Weights of a small mixture-of-experts language model, trained from scratch on English Wikipedia: 4052 steps.
Below are experts of layer 5 (counted from 0) of a mixture-of-experts language model. Rows are named router (the router's row for the expert) and show model dimensions 0-39. Each number is 50 + 12 x the weight over its row's rms, rounded and kept within 0 to 99.
After each expert's rows: a language model's description of what the expert responds to. This comes from a sample of Wikipedia text that the model never trained on.

# expert 17
router:49 29 38 69 59 35 60 44 53 49 77 39 44 52 51 58 61 39 51 49 67 44 45 56 63 56 64 64 56 65 52 56 47 51 35 75 16 72 52 37
It responds to: W/ow word pieces. Pieces containing w, mostly ow or initial W, as in towards, Endowment, War, Women, Ellsworth, plus auxiliaries had, has, would.

# expert 42
router:85 49 34 52 73 65 53 35 59 51 56 59 31 47 58 69 51 40 52 60 43 56 62 44 63 45 52 51 71 40 57 43 18 38 59 38 63 55 47 32
It responds to: Lone consonant pieces. Single consonants or clusters inside words, especially r and l, such as r in arbitration, Cathedral, Lawrence, plus wiki markup like =.

# expert 63
router:35 54 52 38 47 26 46 45 62 52 55 52 47 68 53 54 31 35 59 46 51 52 48 35 57 74 56 37 72 82 45 64 54 53 73 54 62 69 28 78
It responds to: Letter s pieces. The letter s and s-endings like ers, ess, ies, whether starting words after the or ending plurals, as s-ong, s-ite, Production-s.

# expert 8
router:43 61 60 44 53 38 30 68 53 55 56 55 43 22 49 57 51 60 53 52 67 49 74 67 57 47 37 40 58 55 66 59 52 68 43 47 37 64 63 49
It responds to: Numbers and punctuation. Final digits of years and numbers in tables and lists, plus punctuation like periods, parentheses, apostrophes, colons and dashes.

# expert 18
router:77 76 55 47 56 47 50 12 55 53 38 50 34 42 42 45 38 47 31 41 36 55 49 44 66 68 57 49 50 54 61 55 46 68 57 44 83 59 44 42
It responds to: Capital initial letters. Opening capital letters of names and places, often in tables and lists, such as K in Kingdom, S in U.S., L, H, C.

# expert 53
router:81 43 38 63 42 43 60 51 46 56 50 44 64 53 63 42 48 39 50 46 43 45 39 34 45 43 44 46 64 40 32 45 42 44 68 47 60 43 44 46
It responds to: Word-final noun endings. Last piece of a word ending in a space, often person nouns or names, such as zoologist, sportswoman, Alice, audience, and he/she.

# expert 9
router:47 37 65 60 31 57 42 40 43 47 46 26 48 33 56 72 52 58 63 51 48 64 48 71 56 70 50 59 36 51 34 48 51 63 47 56 41 66 52 46
It responds to: List separators and name starts. List dashes, table pipes and separators at line starts, plus second pieces of capitalized names, as in M-ah-esh, M-end-els.

# expert 59
router:38 48 50 33 27 58 48 53 39 39 66 65 53 49 58 52 39 55 57 55 59 52 54 19 55 51 55 33 37 48 30 56 45 45 36 61 65 58 54 46
It responds to: Consonant-i syllables mid-word. Mid-word syllables like li, ti, di, si, fi after a prefix, as in preliminary, exemplified, until, similar, tripartite.

# expert 38
router:33 46 53 59 66 50 49 63 37 36 58 53 31 37 66 39 56 47 33 31 58 63 59 55 50 27 51 51 63 59 61 63 48 49 47 48 48 55 55 64
It responds to: Word-final endings. Last piece of a word just before punctuation, such as remaining, killed, large, yards, scene, established.

# expert 46
router:57 60 51 57 42 47 26 57 60 50 37 39 52 52 53 22 42 65 51 57 52 34 55 59 56 46 62 40 41 61 64 64 67 47 46 37 57 69 60 42
It responds to: Suffix on and es. Word-final pieces like on, es, tion, sion, ton, as in Dev-on, singl-es, Lotus-es; also was and apostrophes.

# expert 40
router:37 56 28 55 60 43 43 35 48 34 38 56 39 41 33 42 38 57 49 39 62 31 49 52 57 34 55 40 34 53 63 51 48 35 36 44 54 49 46 58
It responds to: Letter i, table bars. Inner vowel pieces such as i in Tim-i-șoara and Horac-i-o, plus table separator bars and numbers in table cells.

# expert 44
router:32 62 73 47 33 22 76 52 60 49 48 39 57 70 53 66 45 40 33 48 50 53 39 41 41 41 31 69 40 56 57 47 46 55 60 51 60 36 62 48
It responds to: Infobox field colons. Colons after field labels in infobox-style lists, like Website:, Parent:, Established:, plus pieces of labels such as Directed by.

# expert 21
router:37 49 58 41 50 42 57 40 49 44 61 49 65 58 26 45 49 29 54 46 41 43 77 50 57 53 39 29 56 63 45 38 28 32 33 48 70 37 30 66
It responds to: ri and v pieces. Word pieces ri, v, wh, di, tr inside words, as in ar-ri-ve, bar-ri-er, Pat-ri-arch, Con-v-enor, av-erage.

# expert 36
router:46 45 57 67 54 56 52 52 58 49 38 29 66 60 32 67 68 55 58 64 35 40 55 43 58 62 52 64 28 44 47 41 56 34 65 51 43 62 41 55
It responds to: Articles in names, tables. Articles, conjunctions and prepositions before capitalized names or titles, such as the in Alexander the Great, of, and, with, table pipes.

# expert 33
router:59 43 32 46 39 68 53 61 45 43 53 46 40 48 48 54 52 45 33 58 63 61 46 31 43 64 44 67 34 48 47 58 52 28 38 45 41 51 44 62
It responds to: Vowel+m/s syllables. Word-internal syllables like om, um, am, em, im, as after m, c, h, as in m-om-ents, mon-um-ents, st-um-pings.

# expert 6
router:35 52 53 52 47 64 57 62 30 46 52 63 22 42 57 73 43 45 61 42 51 37 53 55 66 40 51 38 31 50 45 58 34 48 69 51 59 48 36 54
It responds to: Inner Latinate syllables. Middle syllables of Latinate words after prefixes like con-, ex-, pro-, such as an in explanation, duc in education, er in commercial.

# expert 55
router:60 46 28 56 36 49 48 48 27 63 46 28 59 56 79 48 48 32 63 51 51 51 37 21 60 34 37 39 68 40 45 44 51 32 52 48 54 46 55 52
It responds to: Word-final suffixes. Final pieces closing a word, such as -ation, -ment, -ical, -ing, often in table headers like Turn-out, Sour-ce, Categ-ory.

# expert 56
router:67 41 62 48 57 70 54 71 63 65 54 48 38 38 58 56 45 38 52 50 13 65 68 43 34 34 41 51 58 41 64 37 46 47 38 51 36 59 46 63
It responds to: Taxonomy and science terms. Pieces of scientific and taxonomic words, such as family in species descriptions, Noctuoidea, Copelatinae, protein, ichthyosis.

# expert 26
router:49 47 44 45 44 40 43 56 70 46 39 67 33 64 51 51 51 31 54 40 52 29 38 45 48 42 72 69 37 52 38 50 50 71 70 65 69 37 39 37
It responds to: Institution name pieces. Middle pieces of words in institutional names, like teacher, school, Massachusetts, plus whole words University, National, World before "of".

# expert 41
router:45 42 45 41 58 49 44 30 39 55 54 24 61 62 44 26 34 40 64 61 45 43 27 44 61 34 43 55 33 64 41 45 78 60 42 46 31 53 40 38
It responds to: Past-tense verb endings. Verb inflection endings like -ed, -ated, -ing completing a verb before its object or preposition, as in presented, played, expanded, serving.

# expert 0
router:54 52 42 53 52 68 48 60 57 44 67 64 68 48 46 63 50 67 40 47 55 60 49 39 47 63 51 71 35 29 63 67 44 66 68 55 37 33 64 45
It responds to: Early word-stem pieces. Word pieces right after a word's first letter or two, such as en in centimeters, ath in Catholic, amil, opul.

# expert 37
router:54 38 54 37 46 51 47 52 35 71 60 58 40 52 45 49 35 30 31 34 70 49 52 71 56 36 49 27 35 52 37 58 47 43 34 48 37 49 42 39
It responds to: Vowels in foreign names. Single-letter or accented pieces inside foreign proper names, especially u, as in Pap-u-a, Cuc-u-zzella, Kap-u-stin, Ben-í-tez, Timișo-ar-a.

# expert 43
router:38 33 52 31 40 54 55 63 62 55 60 36 30 44 47 39 40 40 63 56 76 40 53 49 47 47 44 41 42 55 58 54 58 51 65 49 46 68 41 67
It responds to: m and suffix starts. Letter pieces, mostly m, that begin a suffix after a stem, as in Command-m-ents, develop-m-ents, resub-m-issions, enfor-c-ed, Displac-em-ent.

# expert 48
router:56 42 40 42 68 65 55 59 59 52 57 47 36 39 76 39 52 55 35 43 51 65 43 53 66 36 54 27 49 64 74 55 45 37 72 57 51 50 58 49
It responds to: Word-final vowel endings. Final vowels and endings of foreign names and words, often before commas or line breaks, such as e in Brăzești, Kane, an.

# expert 2
router:51 34 67 60 60 38 57 43 52 39 37 65 44 39 46 74 72 30 43 32 26 41 71 34 45 33 50 53 58 61 47 40 65 55 47 35 41 44 39 32
It responds to: Word-initial consonant onsets. Opening consonant pieces of lowercase words, often after articles or inside words, such as c in correct/caused, inv, dec, cl.

# expert 22
router:55 46 46 60 41 73 48 58 43 48 47 40 40 56 56 36 39 74 30 38 54 42 32 66 46 39 30 59 55 48 53 49 40 64 64 31 64 47 56 51
It responds to: Line breaks in infoboxes. Line breaks ending infobox fields like Born or County, plus birth years, month names and coordinate symbols such as ″ and °.

# expert 57
router:56 50 62 59 40 75 55 59 67 55 44 52 74 36 56 38 47 42 45 40 50 58 40 30 62 49 46 58 77 59 31 33 62 57 50 45 66 47 52 46
It responds to: Word-final pieces before space. Final word pieces ending in a space, plus Roman numeral I, closing names and words, as Mascol-o, Hongqia-o, X-I-II, h-a.

# expert 16
router:52 34 44 35 74 50 45 44 57 49 45 28 35 28 63 43 63 69 55 62 65 68 50 51 33 42 47 53 43 36 81 36 50 44 35 27 40 62 54 59
It responds to: Mid-word name pieces. Middle or final pieces of proper names and other words, often in tables or coordinates, such as Wol-st-enholme, Newf-ound-land, Len-g-th.

# expert 15
router:54 71 46 33 51 41 76 46 56 46 50 74 43 41 43 45 47 42 55 34 67 47 63 63 61 39 49 68 49 60 60 56 70 36 54 63 70 49 47 53
It responds to: Letter a word starts. Single letter a (also h, j, co, comm) opening or continuing a word, often after his/the/a, as in a-unt, a-quarium, co-a-ch.

# expert 11
router:38 54 19 60 43 59 39 73 55 56 70 45 52 58 62 52 49 25 50 48 37 40 45 64 26 55 50 53 47 50 39 38 67 56 64 59 59 30 44 54
It responds to: Word-internal "al" pieces. Mid-word pieces, mostly "al", also se, id, includ, ber, as in formalize, stalker, Italy, decided, capital.

# expert 4
router:52 63 32 36 36 50 35 72 46 47 62 44 54 44 51 53 33 53 53 59 71 64 56 63 61 57 63 56 79 29 55 38 43 75 55 40 51 39 72 34
It responds to: Numbers in tables. Single digits and number pieces inside tables, scores and lists, such as 18, 66–81, 21; also word-start be, includ, bec.

# expert 62
router:49 50 55 48 68 55 30 43 66 50 50 51 79 56 46 58 37 50 50 49 62 60 56 47 59 63 52 32 51 24 27 71 48 59 42 59 58 45 56 58
It responds to: Re, le, E pieces. Pieces re, le, pre and capital E or accented-letter bytes, such as sea level, athletic, prevalent, executive, Córdoba.

# expert 27
router:46 62 37 51 39 32 36 48 34 51 43 69 50 29 25 44 51 41 38 47 75 41 58 54 63 59 50 39 74 39 63 67 54 61 37 57 28 42 67 43
It responds to: Digits in numbers. Single digits, decimal points and commas in numbers, mostly in tables of vote shares, statistics and measurements, as 50.7, 1,034.

# expert 52
router:65 50 42 51 43 41 53 24 39 67 53 48 65 41 48 50 52 46 47 54 63 45 48 38 48 62 53 51 51 51 46 55 57 47 49 43 52 41 62 41
It responds to: Name pieces ending words. Space-ending word pieces completing short names or initials, often in sports tables, such as H-ong, John, W, L.

# expert 10
router:57 55 62 48 48 50 48 48 41 47 57 72 34 42 48 57 67 65 66 42 25 60 64 50 52 47 56 40 66 49 42 48 71 64 22 61 42 41 66 40
It responds to: Lowercase word-initial prefixes. First piece of a lowercase word split into parts, often a prefix after an article, such as un(iversities), in(filtration), con, dis, publ.

# expert 12
router:29 45 53 62 52 63 53 49 60 53 38 42 70 62 39 75 69 54 55 73 30 37 68 48 30 60 59 64 23 56 49 56 63 28 65 65 58 57 27 48
It responds to: Function words after verbs. Prepositions, articles and auxiliaries following a verb or noun in running prose, such as from, the, in, was, for.

# expert 24
router:38 46 71 55 64 65 48 49 45 43 66 69 47 49 24 44 48 48 59 42 49 22 31 60 51 55 71 51 58 47 54 54 51 37 56 50 42 55 52 33
It responds to: Clause boundaries and connectives. Commas and clause-linking words like which, who, but, when, and after years or phrases, before a new subject.

# expert 45
router:55 36 39 62 33 41 53 55 34 54 58 33 47 52 49 49 48 41 49 63 51 52 47 65 35 69 29 39 43 55 35 38 50 57 46 63 42 48 55 50
It responds to: Vowel+l/r after capital. Second pieces like ol, ir, ur, or, il following an initial capital letter in names and words, as J-ol-ly, G-ir-l, Barth-ol-omew.

# expert 49
router:48 40 77 67 56 24 69 29 26 70 44 73 55 46 64 50 41 50 43 65 44 37 68 66 42 38 51 41 26 40 72 59 40 43 37 48 64 39 62 53
It responds to: Line breaks and headings. Line breaks, sentence-ending periods, and == heading marks, plus the f in life in section titles like Early life and education.

# expert 51
router:68 63 46 47 47 55 48 39 46 69 54 53 53 57 37 50 70 64 55 44 26 66 31 62 43 54 46 37 55 62 48 41 48 48 60 35 65 49 34 59
It responds to: Capitalized word starts. Opening capitals or pieces of proper nouns after the, of, comma or pipe, such as P-eru, P-unjab, New, Gre, Fran.

# expert 60
router:64 74 61 48 50 58 47 62 39 38 30 44 21 47 48 46 53 45 57 55 48 60 58 52 31 56 45 51 26 48 40 60 28 51 67 38 39 43 53 62
It responds to: Year digits and ap-. Leading digits of years like 201, 199, 196 in dates and ranges after dashes, plus word-initial ap as in approach, apartment.

# expert 39
router:78 57 32 56 55 85 70 47 42 51 59 62 44 49 54 42 54 52 57 54 64 60 69 52 41 60 39 39 57 51 55 69 38 66 66 68 40 60 40 35
It responds to: ex/et and accented bytes. Pieces ex and et inside words plus accented or non-Latin bytes, as in M-ex-ico, ex-ceeding, kilom-et-ers, Vorá-č-ová.

# expert 25
router:29 44 60 61 45 53 30 25 55 38 64 54 69 49 57 69 43 47 47 46 39 27 48 33 57 53 50 56 49 61 34 33 44 55 44 56 40 24 55 68
It responds to: Spaces, the, hyphens. Blank cells in wiki tables, the word the or a after prepositions, and hyphens in dates or compounds like 2006-04 and do-over.

# expert 3
router:48 59 53 52 30 70 61 43 51 48 45 53 40 51 54 52 52 38 56 60 51 54 20 56 48 50 39 59 13 33 50 64 39 61 48 73 76 43 45 66
It responds to: Word-medial pieces after capitals. Short mid-word pieces right after a capital letter or abbreviation start, as in E-ur-ope, E-ver-est, E-ut-ropia, Rep-ubl-ic.

# expert 34
router:33 66 57 40 35 19 51 35 35 32 17 38 43 54 29 39 75 64 54 34 27 50 62 48 48 53 64 33 78 39 40 39 70 46 46 52 56 31 66 50
It responds to: Quotes and sentence breaks. Opening quotation marks and sentence-ending periods before a new sentence, plus pieces of words like album, star, world.

# expert 54
router:56 55 45 42 44 61 48 29 59 44 44 44 54 25 36 29 45 67 42 45 48 42 50 52 73 44 61 54 52 49 49 54 43 51 48 47 47 67 36 58
It responds to: The letter t. Lone t pieces and t-syllables inside words, such as t in portfolio, sanctuary, opportunities, plus capital T and O starting names.

# expert 30
router:67 35 62 62 54 42 42 71 75 44 28 57 57 42 49 38 45 52 62 43 36 64 43 37 43 44 63 50 54 32 54 60 63 58 30 41 42 51 41 56
It responds to: Word stem syllables. Stem pieces inside words, often after a first letter or prefix, such as ug in daughter, tur in culture, og in hieroglyphs, pro, ch.

# expert 13
router:60 40 40 43 57 54 49 61 63 58 66 44 43 53 51 65 49 44 60 43 62 65 28 56 40 27 68 28 32 54 72 42 44 40 62 57 37 44 35 67
It responds to: Mid-word pieces, civic words. Middle pieces of words, often in politics and geography, such as ri-ot-s, re-sid-ence, Coun-ty, re-por-ted, flo-od-ing, Au-stral.

# expert 7
router:43 40 59 43 48 60 56 48 59 53 51 47 33 55 37 39 45 42 42 71 64 28 35 57 60 55 56 54 73 27 50 60 54 40 67 43 45 78 44 36
It responds to: Clause-joining commas, conjunctions. Commas, semicolons and joiners like and, which, but, when, especially the comma between a place and its region, as in Clarksville, Tennessee.

# expert 28
router:65 88 69 39 68 60 51 40 56 58 42 49 43 45 22 38 61 37 52 50 32 74 46 48 56 59 65 26 51 63 28 30 46 72 67 40 65 58 22 53
It responds to: Capitalized name starts. Capital letter or first piece of a capitalized word, mostly personal names in tables and lists, such as M(eza), Br(uce), B(ellucci).

# expert 31
router:39 53 49 51 54 59 61 33 41 43 58 57 73 64 57 53 44 57 41 38 43 46 46 41 39 65 44 56 59 46 37 41 72 48 50 42 43 50 71 61
It responds to: Auxiliaries and adverb endings. Auxiliary verbs and adverbs before a verb or participle, like was, is, been, also, not, and -ly endings as in easily, widely.

# expert 47
router:35 70 58 48 50 33 50 58 49 45 24 44 27 55 39 57 48 69 49 82 37 60 72 46 41 49 40 57 44 40 53 51 29 60 42 37 57 57 44 45
It responds to: List and table line starts. First token of a new line in infobox lists and tables, mostly "- " bullets and "| ", plus section heading markers.